From a checkpoint of a small mixture-of-experts model trained on Wikipedia: a variant of Adam for the experts.
Below are experts of layer 8 (counted from 0) of a mixture-of-experts language model. Rows are named router (the router's row for the expert), gate (a neuron's input weights, with its number), up (a neuron's input weights, with its number), down (a neuron's output weights, with its number) and show model dimensions 0-111. Each number is 500 + 25 x the weight over its row's rms, rounded and kept within 0 to 999. Numbers have three digits each.
After each expert's rows: "comes after" lists some tokens at least twice as common just before its tokens as in all text. This comes from a sample of Wikipedia text that the model never trained on. Tokens count by the router's weight.

# expert 16
router:499504484479479478511493455502480496484521519521501528542467556516503516484501478510477517525465484537492535504524505481494504480511490526505452513427510521534478518504506510512484500501474538448494507528499492520488511504466539491482501469492542484463505482545489527519519507514570492489493506518485500514515487546476488487508526537515
gate0:500496495464538472500522488464544532467448455459531510490563518504493498519491521492496503515496499521493456502555496486520493526497478521517514483466490532505484522468533483527474539506472493514479510484510461518497525534516486533560488490470445520480528478498457515502509507512490481490522508470499480523484494479531523483480483492487
up0:486486478485471517499454530490465470511550470512509448461497500493518515503489473512494467501532528442485489501515508490508516485540542456499499531489540522486524481493543533488483493486510499496545492492489477525492515509547513505466549500515477517517519494489528508454500484510546481484498503524518535492461454481503474503532505530480
down0:489521509495471510493503480490538580490455496511503541465498498522501530524519531507506487535493489535503456521548512515466527552512490495468477481489505478515503527492475502513528482494514429487516519461499472517515532525489517523521457547503505456502462504482485514499517530504507486483477502475490546505501558498501519509509547484547
gate1:531516493506461492487530442538537477486499550482515535515458486497526484521532491492485467514497503506457474464500524504500484525479537476545481452469498492551503473466475513501482485488464486479516498559476444511507456495495508451498530468467508468452487502454514494514467509487560507475501497507507484540521512494487497560482513511539
up1:467476468517488514532474495514481539465550474495488523494538479493548450464497505521474444505470488455514552482483510473477525526502450482524515536508505525523482503502497484471491521468510504473504496510504515486504464535511463503520494512451514491497502518511449525470504531505528487520475528533522516511473507520501457491489500452507
down1:476523539470494544465540485515461495494499483484490462482506546507451511517497544461512483501503535475511488484550508548514480501480517449510510490548440509441518482517462472543532521496475508524519526498527489526474508493495530509479532505502509466510530515486484510502537475498506536505498497485509503458501492488482449500489547550557
comes after: " |", "–", ";", " /", " (", "-"

# expert 43
router:496541481533499462518458526471501491535499493500532485526473499478506531458475486532452535511450497505484527539520527486468515486477449510484499513481495477495489483488509537526473511542505490490478452476513517476507515491478503513500457490477493499521541480477481490513526480507537515512506544508512513481523450512460483498508475528472
gate0:469492466484530485463513495457539529510479429464485498488532468510485541471533520508492541483519482523498465522550506451495511525475451506494514479501466567491463466518536482517490496491537452473482505462520449495471523524511510522560491490474466524466537523488474504499506491511483523484531508482467483478494485488563527507521503475490
up0:463493525469496499519477519517501494494517462489511495507500492509515505513471480550551476472498500446507518492453505484537501514527517490507485504540552478519493489502515566482503487487514517512550511498455503495537521515539498475487501518493470491550505499480504538469507503511510496502473499497532523518473453504464470530481526512488
down0:491517479485510479453485465499507558500495511510513496481495503516478530504489527492475504485471514569480488514540482512482494540506492523495462498487515517519522473508490510507537474512481460534501531484487493538520494497459539529556459481513543517513487473512468464513540513480501504501493491439451486517497604466497523529511479486483
gate1:542499515517463503486502463516522473494509537481513532518492509505523489521534503500510479513520507497467478496488510488471491505481537525552504429501465495536536508515500543542469477490437508522507500519481460519510457475488500451509538514459501508471518475462490480501505507501568503487496499515545499534507502495452488530497512493527
up1:500452526521487490516482490488506519512556490464439510520547461516523471471512493513470476509478526505536512503458477502496521535470466482525517515463516528546524476517480485485481535478539515463472469503506517484527480499554462528518496476466499450451492492539450488510466538492529484516492514528506519500488485520510470498494521460485
down1:479547502462528521482524522540498545506516541472516478474488521499477516501523496512519467512500510512527488492521507547509530468469518462486499481541475542497509442473483449490471531498525490515545545520540450544484503521487511509472475507461495487498487534465509490517485479508477497484484498491482533490514518479505475499493544508502
comes after: " the", " a", " The", " that", "'s", "The"

# expert 26
router:485513508484517521547474483488458473512551507479526499532513496513494508489495483497488524477445475497482514530513550515440500481497500517520504515474508506496495494516505531503444517499473485456496511490501496498520548492449512495547501505512505520527563506538523487556533449501511498520508525503504482496513510506521502473515465536450
gate0:495500508474544464501543477490553499463484424477493509485534468520507544476499532544479540462515476536500491521550521437512493514504452488467506491503474515506485509522552536504481527498528482495521533480486527519452541531521520507552481447495430493452541494498465514502484467503506495518523509481514484518459495477531559507519496461461
up0:479508527500525501505488508530501468494521458476509450479503502526500525498527467531531500460515525496473473492488502462531502483533509492465509531511520523497498477480528520462518518495515515498528493520462482499489518517538543480472472498527489492493497533535534532468471453543526454521464508497523534499475469488491523520492490512460
down0:513494483486525490462506502517536497503520497518440531503515495539488466505521495517477531518515476531510462498540469496440502579489493518490480483491529491507487505503494528512504506489468456510487519454499526488511527510465532498502472490475522455525473467519520480528490524478489493509511492478446481495527549488492516498508499435475
gate1:527539491522468488508530473524529498513519526476482537491483496497533494517519502497504513509514493507462495469488529493478484498457536497557484451480498454502507488492498538491474470478484485486527481525491462538497483484466496465512546519481529535453510502456499483525474484490545509498502511514572479527526484512512487567469491499516
up1:469451498531501489510467504516508506483541511493473498551555494541536446494507477505501451504485487492534518507462504502505465496511480506527539527511496517545532493501490479500473543511515530483526496465495490488523472498532454513494482462494521443494479474507463542519497494471525473499518521525516516505487521515483474440494514471496
down1:495564495473529537475539501543506489491523511483506459481493527489480466534501529498502470508488530520477481484499511504457534512513489489516521511543477521473543490498506460520467541466501507541513546506526453551467519481482518523512495527513521494520489480507493492481488447513476490486509512518454512461486477460515441500480546506481
comes after: ".", ".\n\n", ",", "==\n", " that", ")."

# expert 1
router:529513498493503477551458488467470514527562499526504486524493478530505544467520465504439534481454471470493476536503477506483511456497476486461441506520525519498478480463482529537449492518467516446516486489501542523486515496469502472512483499490500482518522495513510492503541446483482484500503524498502547476541517517546494483523506565458
gate2:491468485489503511457501508487494483519492463481521480513505458532508477479519521466507521551477498527517474484478531501497482488534496502476498494518457529466437524492480455524476547509477532496521517473532475491471520499532498544486483502536468511523499499478470496490529511534483445489513514559473512461509460498494495504512529534478
up2:494531484497519490499491486492499533407523507477520530481509520506521495529517484490557500488502521517466451544547535489496545444482508494541495502516515493540519492541513560512482497491490501513514510528487517505538533486485519464506483530446534506512477488530506505503502486572494525529520507449507477537547555485518502487474525507509
down2:473475501491486474497489493452513456528508471491535439507495501542471542495471484495536493494485515503517551515486490474505465499467522492495468515594549532487484497510505460508538533490455527497502537480490494504500549524511477487493488465564506511500501517505518523511474477537492500489486516502520513459520474478479490483511519469502
gate3:491469496501490543481515512514530522476435530514522532517526523494482450493532518526538478503511483535512507473466497506475504508475463478506565533498474560452482511479462487487536475446491470505556493502537482483512520502523544507501506510496519468469497515520482517471505528473492542499483543466466523528463503477522485475497524477526
up3:517516511511497458502473472476498501547528450506514484488455483474453512474509477540502543500446521493487530498516560495528465450516527508491509487511495454443504494530486552481480566575498533515472497492491511501488449483488486465486481492523480551537509510517523505505522487529529486512497461489507464482571480482487509504505462529460
down3:527477525480499506489542537512546539453529490487471519490490478483483473488494528506488476519532470515503522525484457522493530490464476492496500498524516508532495512487491499485555470466510452464502457540445539502468548508543511555520504504455544451492488490527507483487501476509470501509482488468516486494512462494536487523496484522496
comes after: "20", " |\n", "19", "|", " the", "\n"

# expert 0
router:464505478523521451518446443458497486506552506508474500493487510475473520478501454482482539462497509512529471499494535528468520464500494519521444459460519514524524511491477531517456497498517492488528536463538551481494534475467526512530517518508512498506510497489507492485528481502544492557451511492513497554508475519490473478505508538502
gate4:517455462533507498444519486517538526499500494465497532513518531473481475507503503519484497507503520525515525498485493513471501491490500522535502497479513482489497536521478478525505486508463485527496507509554479462478479478502478516496531511493541482486526498501472508517482492495508533519508480515503478552470533492495496496497511490502
up4:485481519463477458482462459439489493519489534458487494560512487487504486537507470512512505519476508462572556445499506507504497493512503583535507513530511492499497516494500500552538547525508539546523524439503497485457464516526460539495536537489533482447489548531498499481507447488530488538481496537523527506510475544502531476500501508490
down4:510459464524524465518502522528496476480494529500493564497474520469493494469544538519494515493502517508496503510492544509507537474476476488527486470467494436517564490498487497471509506524515498443508457504465498514499508455474511485488482490520485493498471507483473505539496512481471510502516536521453550490476537453524498484493543514495
gate5:509473507460494457506471505496503523472535489473480504501520531484493501517512461475500517473528558473539507520459515505478495545469465483498523465420471509513480508496525481501490490492523485524498515510496527525496512512519509487471490508491525461501462530469530543452486487470486524572493529487540508511488523485478481468546468508513
up5:487523514546464477484505506492491469505488547495448502516477494477489530522492490512572498483519504482464559488525515476495493536483472532487500462487464498475483551481500504494495504508479524508487518544476538469467526509472467487525508498489523515471483508495527488523506496497562496507495510488504516521517482507540488509492508551428
down5:522440468487447457506538500482489512504530473520521502550519506491516507521499454515451519508499486483540463513476510482490512501520544504482504522501476498487492493475466481503492500500498498515489511501509482519533487532524486498503531475493495459487484494505533530520502492498488538500548540467490493494464476496471525446535538477510
comes after: " ", " B", " St", " on", " at", " Ch"

# expert 27
router:521503516482456492512512479476461486495554501492494503509497485478526542498487486537484544524468469528507508506469518516473498469494470527483467497468503504520466552501466528514456487514493550496520473500521537512477501511466500500503490513521534490515538442513486502532543497532539508514517470536516511494500469527469474492515525524478
gate8:481503478483493505490490529491480473537467494445506452465548502507474489460506489539496491502484514518537519478479454525493525521480501485568499502488504499514472467511442559544523515514498523521517503475484489492535472513509482490511517500553516449496478483518455460519487514512494477494495443532482493535509494528496530547496499500467
up8:498516530508552491494521495488498512500498485533480512549468481500501501526538506472527522450479537458501477527528563490518493500517524521462518500505500495492489519524530489443483515519534495527487490527472490528508487499470528517479473499424485537474496519496530542527517493543511509538496513463497532486492509462527466491510489504518
down8:494508556540521492503512501482512516480497479502470526493508514542522511468493505503482492467488475506454502484473528503500533520511495554506490468484472516460511487520467490482470503496494520508470523490471484498497488525461497470479486547507521487526505489507506519543512494511517513501471524507465486500525495506519460488478514486441
gate9:474532488551505514539536539513518506468459486488468474508495516540554528478511498515486474487508491503496513499470519514489480507476502469518539511509499484508491521486517490524496456466488495473584532558472490512494506504500534530476525503474489487493526498524508510546459506499467509488485470494461477504488503474530499531487526517515
up9:530512498469468481487525499492511477451481475523476497482513516496556503539529526445478473496520518495535504493512496488456524512488502483506536499507503510491511472543505499467523489522507453496476453520553521482535528476507476480474526488486512535488516512452501456466492496490494501496503507510472535442497521510516487512528479479507
down9:520459499526508531460516466482480564547460517473519491531505471501495494508494483527548509513495538503517492498496484490519488455484527478496476554485471563499471501510530520501459480473469558547476560474495488449485464509505487547509478545477469449492493514513511493541471488519482484522523533495526477528489527483499496535493555466492
comes after: " |", " T", " the", " A", " P", " \""

# expert 60
router:489513486494514458523494523504502490496550490522486480550490504529529528490510467486453563494456496485532513552470475510501520509505497506530442506482544534540484470498518556514480477541510521460499475485482483508503504520494520517505485512533549475503539532521524464535519466522525456461481530487497521543523474495490479504499484548453
gate0:508474494483518444430524504491529508488506444484481480464535502512530494517506531460497496446497442481553467536522494457515534528452480488524502492502454487532504486494525538528499498479485481468526519513487493500506524555530507506509502497503491523454514537452476506494516503532470482474511483511500554504500505486512511523509488492502
up0:459506465490496524531477526493504455541519440467528476483510467538511513502512448491513454502535522479518507517481477477494510480524517474531494535482473518539524486510539512510511512512555523496497484515531473499537505517528491495464520543527475538537484516487486482449450471514542477538445510489507530503514421477512479550528471492465
down0:494509472491520511498471501519529506496513525499468528484485499500502506536539504487476500530507513526504510515557501506456529559481511497493473493491499509511516497538452512486533464475501448510515554469496490502495497504452503533516464520524524475512486486509522487514510528497489493506486504445458498557526617476483525484494516480496
gate1:564514503511494495503532454511560479492510530480481532509499489529511505523530481499480484497501504504473496519521522530496509498478528497544511429501518455536498489480516521514459452505448490468536477521498452520494475484499498497537538496497498482447528480476520492484474480513564521460505506521541480541514516477477502512461489525537
up1:468489482547526486526460485486508541487546490496426474506503496494556489495519509511480492454486508492527534525481498486487498521490459477504511537502526497554525513492532505499481512506529474470514513479521518496488485473527465515527501504483532494438506494499439488525484539513506486545477491545531529517465488530509453471470494500512
down1:532536529503510547450524531536473469476516471475476475499507539514474492497479532475490480503510512490504510509509537504451510533506491484489525499510519544492477473514461479512504545479512511540519518495522476534482495505506511549459466491449498479499527520505450521496525481521497506502492506496498510466537493471498470502512568500489
comes after: " ", " S", "19", " States", " U", " Al"

# expert 22
router:496504490488510499503478517509475484500537521482498466500481474483506489467469464544466518532416512472523501499482529503475512496501473500486443518461522494520493521460503504533490536507489527516477478493497521502496528529472471491506467484520462489521576523530473505543541436485514490547473515522537507511541517522499476507531475506460
gate2:467468489479469492453528489473492465499487491501537419486510462496491470486512514510486508540453489526524477482505506509486489528515482483500515505531488518455403532507502486508502562540480518505510527498519498504452536533519526524506495506516420504515448505493516467530525496496512459503507533539514533475498462508504504504516530528482
up2:533537524517535515472477494499504510468506487506478564476488505501536479522517484492559500480528481469493461551505506516526525419495517474528479465504494492528516495513501515497493520468480478517476523514497510498550515476468519463513505537448535533498494510529509469460525505540502492528505454442515459537498497519510488495465493481521
down2:458482518451462491526479494439472474471479488497573483516500488507486482510476487497519499476516558504526506506501536474480474488498510521489463503556547532489507495521510474517503533506481521502529489516495499509515520510514515489499513470558480502473489545510519496534502495524513457479502496477507519510506490442496489504494508470543
gate3:479485504484519521498520503519532507481480531499514507476502538490500444510504511544504493525502516545519520495500499474480511496489507464527525516476484517461501525484501486501547487467532528491530484524498501494493462484529525522506480524492497479480480540478470503429480498469447559519478511488491546535493528508528524547504529470503
up3:534524504537493507491498463491501522543517451517510476519494474511492526449558487527521523497474472472479497479512534499501485477481514525516502494524482480481475498498494543497482553576487485508487485481486487488545487505472497477478498495544500534550517466533504496551509496529524463507464496498498487478530496477502482475481471529514
down3:496461502495476513533489534446528499463493516461519485492511493466496474493494524516509508525525491533514539500486489484503515506488495487487538541454512492538492504504508474485513460471552483491493455538491520487490541518533503511481508505483512457517500517499461462490491528481452491515518486498493480509512472538546508563519455484502
comes after: " the", " The", "The", " its", "the", "'s"

# expert 52
router:505506478480471462513469519488480491511489469490478481520501484478517502529517425491490547507479499518535478518542495504497522496473470494493456532517517488475503463521487552517380477511529510454489522513514510536516487524473493482508511509525491492507538486503512508510558467502552478510490485476494576484538489508508481468556525551462
gate3:492490482502525540506521493494504521497468508516484547525505496508483462486547497541518496502484471505496508501453504458509514488474502479513551534474485526489507530482497473491557483478483491492534509494504490479498508461517526509509475511521511466468507514498501514449512515446434547537496510477487540541486510479536508511509527481520
up3:512544537469479484502481453473524533534522482501524478496477459480503515459515461531510543464456510526515510512498540500523450470512505502473475473528497470455477452548480548487494529548528505498479473485500511539503486502459490495435503510537493523546508495518513504556535484519523495515497478488514477467535473470525478492485488526498
down3:526491498501499509479526501499536477444452456501496538503513524480511477517522565493492493532502479506539539500466489485523490509472460459490542554456508487559496514506497513471531463469513509477507472528496513463505515553543507529521500477482524464511475514523496478487463537471470462514473498524507506484522497487519456532541472513495
gate4:513480461527470518487494526481533526463529503467491512517528533476479537541469516520497463485511519518531507527517488486536519524501499500489503478505534505487519499494494462500529461497483491491511496508501500477467465508523491491504481512493557469488526488477452518481503509456510518489516463553517459492498489501477531476509527478488
up4:483503537475473457516486491465510473495480540468520479522534507497500506519496517511514502548493544494553523464525519528470516510541468567523488512533520510474499532490500488528553517508512508508520522441513492484512467525514464518473516527502496507465492540529519488469473407495561488510485506528510526504496499542490536444525494512478
down4:503499477529510539522512527548524473499501517523435522528477523524512501466547535508508500478518498467459486469492529512521559494479495506506477485499524447554498508494525485492514506549574518430511456510463507544457498459510500529499520498502485464504503473491472534536509520493463525495506492525489531505454529514519519473533514503508
comes after: "19", "20", "18", "17", "15", "11"

# expert 13
router:489501475476476485501496505490451512490532482508482513501448506476497515471492487477465529543511498523520490505518553539467526531493520500480489509511518537473498480498474554504445554511505510506463474476514557486510510483448480477482489478543509494526518490476481466509525449507561474468485541470495524507504459528496487463511511506467
gate0:489476487475533494466538497479568507478471439438497482479522489500494521523517552520486520480510475521504460519543514485529522561519496495477497475519481558465484492506528480497479490474484489481527526501490513504511523537509494502555481466482478510466513532452476553476486509525494505479547499486508525524466510484487535501504501491485
up0:490534523478527493518458498487474503499571508443479466467480510501511497510497464521513475484502492493474496528483492476501493466550487488517507529510506510496498466507494524488506498496521530507533485552500461495502510489546518466487514514496473522559503514500500505468481465514498470515463491509527507474493459468474477528489497483483
down0:505481519479518477498515495489546500493482538512492507462481487545479542512515510491501479503508527490493452525547466506474535548518527507469495490521510510482488504501474503508518503452488452527480521465479489525498506511481505519533497504508504467512471510507484492531473533454509530501488480475444496504514599499474493492472521501483
gate1:537490506524460486517558437511543453482506516464504549514498485492549480509551495517518463519532473481501479485490497520475506505478533502551489442520501488537487491469487526506444491524510524484534481499504448526481465488500502485518551497463513513481501493451533496515484476499598511489503482495525495513506484491485480543486493497512
up1:483519513533533480504480506486496515480546504527450517507510504491544454500490492488498476481453507510535523503475508498492511511459459466506547539496525514540517490496515460443471514487524486463493471471502518477520500512524470532503459503474515487463512493495485493476502521514555500501516532531553528505489488529472502460496504454502
down1:519521507473516505481556513516506509494520480471482465480519538509487488499515552492514468502542522487491489536545533491499508478488505470499538511498491525481541488502508489532492531471485493528518502470541455533495519480507488497504472528495473453496535524486442508525532499539523482476479504501470492472531482472487466472495494523494
comes after: " ", " |", " |\n", "0", "1", ";"

# expert 45
router:487507506524466489510492513485470499484549502543488510502481485516501511484536493498448531507463462517499518510472497509505536486524489531467430520451506554480469493461464525542455529529493503497489479503484488513470517529452498495468509504525535486521525524526542484543531484503559484508477520479532495490516496515472505489521495519491
gate2:495463471475459505433478496480486513499474497537505465500502448510492501490478534475494511568522475518505501487480540511487457515514482499499482523513489510475441528466491501527490503523473536494555519473508474522454523511500503513485493469522445460516499475496528490489476514541526457455503491524450520435521451501510488493497514514502
up2:508530512493518519475500517511508498441515482515523533451504505528496489521471479481539490502483496517485445538530519489513522499455530491531495472505507475499515488508530507525526517470490499528514514492523491487523495495485546480509480536444517520488485491509521478470522458560509503516528492465523459541514543482521506503487508502544
down2:471454518462492492510479504465489494537498483491543459524504509479470524498478492511539498466518541491498480484488523454490435488492524508481478502584533515508499508471505461484502552500489516494499514480521496508505524503543520500505506499536489487492493530530525491515499487522511497484494518447504554455537483455461491483506509479512
gate3:500484508463514529472506505495519498462440530508511495496524517503500455500533491537481487521515479537518514514465493490517516521496483482504568507448461537486507516477483495489545492499518482530506504515494487477493504509503523512508483500527497459474503518522462527451522523477482563531483521489464524563485504485516492515475542490528
up3:514507558539524477501475479494532531554538481516525471529498466495506508465503483545507503493467520502512521486505518504514476467525512512504477477567503478460479488491468547510468553564506494529488485504487481519509457505487489490501484491504475552512510515500511465524508490521537452501496465486552482451527465485495491483520452517495
down3:520479481479466516484514528509487519469507506494461505528497528486541468519506505483502492512552446500541538505477506470501520502499497496504512552440511499538539508481481478496506483490509513479474498544531538467459510522535514541510507495478477485500497489522525453482452495486453518520468514452479486499509442499517470520498507481514
comes after: "19", "20", " and", " to", "–", " United"

# expert 38
router:504526489498475511533506486484472500502508475483477558497478464505511500491504453465462552512508502510482512515491531490442506514495513486479432518505533515518505494498472523493435517491497486473503467516493559470484469487468492474503477523506469484479573488522513489495533472513553494492487500524497525503519517547505496487521523490442
gate6:494498487473512460510528469555507513521473472507510537485543514514500510500481503465526527503521488505505489469517525521537486494530468548513469521510466500560509506497487470479501546526498468471489479501536496452474480535539522507498534476499536540461513478481511459506500508509513521480505467506493468505526538531475543484508477511510
up6:542517450505518490511458505468498476499460527518509453493480510457511463505509502497517484478488508512492494530545539445503515516440536452498485503478491494502534498492499524489471481469479512490475520527495504483492495473473486484540541508505484515457477506500479489516505541483491488465490534519434478524522538462508458503478514500509
down6:513482491501504487507518485493492511490496507474501543523491501483459516504513469488513472511471483474548535483464536447524503501533510514480477494436544491492529490483473520455465492543468508512479515446512468551514513484511440512509526485455498479525507511518500446503505472510496529503480495506490496529495521489484501531523487493489
gate7:496533531535487480509513511516483480512503505480504515503508496510477516531508519554534503466525507513514505493487524495486519484493521446525498470496531469548512512524509513474496518477437465513533542506501547519496479498500543478451562517458486494521510488465507491544489485511508526484504514504490478494479519491514511547496533535488
up7:509507512485498520473523474497473521505446512449570522470471541514471440530533545510498477531529480534487512423491522486492455489527499512576495554516486505517502517513478494510525547507461479524507500518502493504516447487539490530448503475492492481506505473521515514518509523502497501495453481509486441508463492501501551518530550517526
down7:543482517553464471486499483517484470506506505507482536532494489454531536537505512539495550485500481490493480483485504521505493497474528502494512471492469554474500472450493470467519453501556470478483478536489535488488524538492459473522527507511549516524476505526541489477466546512504511516480446551505484503504470510498474474492439518510
comes after: " |", " |\n", " with", "1", " had", "2"

# expert 54
router:515517517506457508520470487504466525530543504496512509533492497478545518472474466496454567495490449505497521474499476489450498509499502533469463506471537539486490497485518520499447512517456559497487473513504506521494516497464487502494509476466481533511538470526499524479557483505553495472492497505514520545501459469498454471537484485489
gate0:504513476451518467504536457501514520469450426503476496494557467495518475489504524500461537484517481519530449512559484465508478571467464518496498464481503542483497484495557477502504493514475477485501507503506482490493512510516537534547516482501465518440550526471494512498508498492511511457485478482506488518456502479521530498507504477499
up0:478478497483521507526493539506508473506520495496516458477498538532501515489475479513526492474530526474503496500479527491495483500522512498525488550519521479532485486489520499509508490533507505495510504537504490504496521550525527483486503536504512490556518466509495543479467503493537459547483491534509528512500466477455502526516521494465
down0:516487474509493502474498508502519534497525480493513506498487471523471531491499545490497511487491507528501523519538480504450517534494470503454496511497537526505517503507492510509549478505474470533488540469495474527497491457482532528541487516524517489519460447510503472500524538516490485508469471481436513508488605484478542495495511501458
gate1:565491510523474505510519467504519468497527552478489547516503506486518489511527491495494486522512477492459472488497508497495475509481536501546484448501490492547526470529494504528494501529481499515497516506482467490499496507493511449475556481471494506468515470471531485495480502504580504483493504508520496504516514509491507544474499507523
up1:507473494533497488537468497507513526536556492515464495508521498517542466463506490502484471505453509469553531502438483502464511501465473487555527538508517511552534517529488500450482520493509523457500525445493508502538477518549469522514508476478513484447498445547475544513477560511508488505475553554492513500482501513483485477505507462464
down1:501560498490512537464515549520501526509535467498512482496509506519448504480505556536500472481495502492492445476522538539481518507507487478470500505492493508489495489503467439515485528456481498537490505479550426502495514504496521517504487540458494484535492540483452506520509518502471502462497486493448505471491509458465471518510532505469
comes after: " a", " an", " A", " =\n\n", "A", ".\n\n"

# expert 46
router:543501503533514490534466521463426501467535466492465507534478520544516498486527435479482568496458533503538536549538491524491506462498495537504477533463502491488471529512483510487454508537501543489488510493479517498490469521464507505506514536482514506494483470514510523553513465526540495491536480523534498527496478514496491457500500517487
gate0:494504504473528465493534481479533495486500436476502513513555473507532518515541547514503513491501461482500472536542452479504514557468499502534477502507501509484492468497506497534501490494459468458496529459506536496494526533571528536520466494476461520483500526486510528480495468500493508481537483459516529522467498467537515488495504495454
up0:524481504467504486521496535511502509514512474471499493489512501496516514479512471536485506462515522476501515498470521506484482510515511492506507517498551487473461489529524538471482500471531490501565495536481459481526481545531530493470512508527469479520551546513509531471488490515537479511467512491533506505495440470489454526519514493450
down0:503518501477505495484518502485546555507509492515479536498515508528497504519512501481487493520507516529497498504504491496464508575508490518448461502494498542475506498510467492491537507453479481530488544476515510495520506496486495513514476496510501436522488475514479508510477535472475492504486491469437496524491590495522521486501473455518
gate1:540533491512465498497561482520533458503487522497481517519519504506540519517481482485501506542525488482478499486487498472490486498475539523545509465486518455499549488489499532498473509522483499453521469525480450536492480498477475518522524514467496505484523459445533486486466483495553485486471513500533472524525492510481490525492508508502
up1:479456489536499465500464498505503541491567498475471484512533489503579496482477495489485485498497486481507525519495483536454516534494474502508528512510466494565509502513524448466480493494511500464507508507494513501530541507539432513491488514491514451481505480489483536515499494503504459565486522559528529487488512518497467460490512454478
down1:497549533484554492468557505538477514477490481461478497483516530509494499496488567467478442518491521505487509524506521533505512488482501473499519490494491494503526460532489428559505515490474513527515535494546464552459512506510489506486485518498530491496508480468478525543474516521476483483527514502456519484509509468530465502490531531510
comes after: " of", " in", " for", " |", " at", " by"

# expert 15
router:509524523505475465504480487484468493509528494505489513518506454507468504479503441545497528519452496522492475524497522488476542522472501504471453518502489510490529498459491500456462550532529538509500480483490519509549506524440475545495496524519499499510527500515515495530561452511539471491490537502519483500528534498527498496527476525497
gate0:485522504475490466442502473468539529495475411449489448492562471520477480499473518526481531507490508541518453505542490449478524530484463498478524463495491508511495494530543480518481514491508484489487537456509477493453510546546522509522462518475440495478513495503499518489527511499454510476517506484501474496494493459567505494531504492479
up0:500480476500534516509541517512495473502513477492509481499491481523525494493516485504524467483506526474490456510474506495547515501543487482520478498498512499506471501494502536446506485474528529497539509546463470496536534494493513478509547473518478527511510506494521539427483500492540491514463501497516514481492467464468543538531500479493
down0:520529497519494503467500483497509555488525502508509499514479487503489506545524515510472494478493477519470480505525468488473487518527503508494477442478488525526541503504456520491521494496476457524507529479509482508518504497509496518549467517497522461500499478507493473512519523514515503538488469498442488543497565503500507502497482488498
gate1:555497512542446494487521471528548448492534546481505542519498488498545499510531481519504470511538480492471500489501509484486512526480529516555492436491524515516517509501511514503495493479487495508511497528500468506479475491514475485527536498457490489462519493466512481488504498498544527464514490519563506523525497508477492531504478475526
up1:480515500509517487540475507492474515516519502487434509496518496505553455488517493495471492482476497512524513483476490506472540514480452486525537532498508487562514506515508494476470492520512507471532503463505519506552496515526480543511467506462522477466493487506452503508510523509535481525494493527475506540471504507529468491507511436495
down1:500503496476512504488569506501535512490515465505465444502494525498466489543527539463523473509538555504472478505499543530483521495493503486508486509501480543490523480505455479528496520502487505551487520489546493556450541535480498537487501514468478487474492480486474528524479474525501502472500514477468530449547492452497438474481535490499
comes after: ".", " the", " that", "\"", " as", " it"

# expert 24
router:537511470513477507555481537469451484509559440503506493517469502478512518482503469497517558491462504470546511513491543495479527488481512482505443504481497538512493511492484511504427523495479513494475484498512514517510484527440529527486503529532455531535544488509492516538558493511547478485488528486531526484511511481502473501469513528464
gate0:504492464479533479511526474502557525495469468489484490507537513467501513458479552516477489499507502515511424517552544454494474517462507473529524503527484510475507483471543510482481514483493484509479523488493512516465510505538499574508480486484459545482541522436461519513521508508490540469531496488488497486459519486534525489494506495467
up0:461500489483522525491488530518490489497536461496517469464479479510487532500478477511542466481509520485496490504491497475522521496539497482478507543506510539485490463484509498474520468490507518500522466525485458478548503519539511463496547498529496507529516517508491541462441488482499486515455500542529524503473431461481473530536508488467
down0:509493509507537499525497489477523551494492503500505517503516506569510491499533525524498462488473501507514479505523455471480513558505486490481476497503515529514459494517459507481525500490505454529515532452500489506525484516514508540520499534510491466510460494472466486535527523520463498490518474477453497487474585475513496493509542443489
gate1:534532505506475495502524482533564473497505514508500538501490488504534489518534517493508484504500471523471497468507512478509492523488520506523485427506514460535487457466500526524468478504492501498522484505472438527503470507481491469483555493453482501482519491462473479496478487509573487469494511520527482542531485508484509534470497495531
up1:479470488511502478560472514499492521511555482500473488492512486513544461498517492489474478500479499491519525505465489468503529537486493504516519521486516519558517479544515495481473522520493558480485502489487509513511528528523444522520474494487526469459483489507468537516482534490536475480473530516528522529482470534511498466501506441516
down1:501533511468521507490526497536492520487515498488498482492486506495470494559523530503523454533512543495512488496533535539455505488479465486536529472526476518490511459515488469534490526475483495545510548474530456534471531486492483509507515506498508508486529508484477526501471496526488499514502486484479480471504495452554424494508535495513
comes after: " of", " in", ".", " at", " to", " by"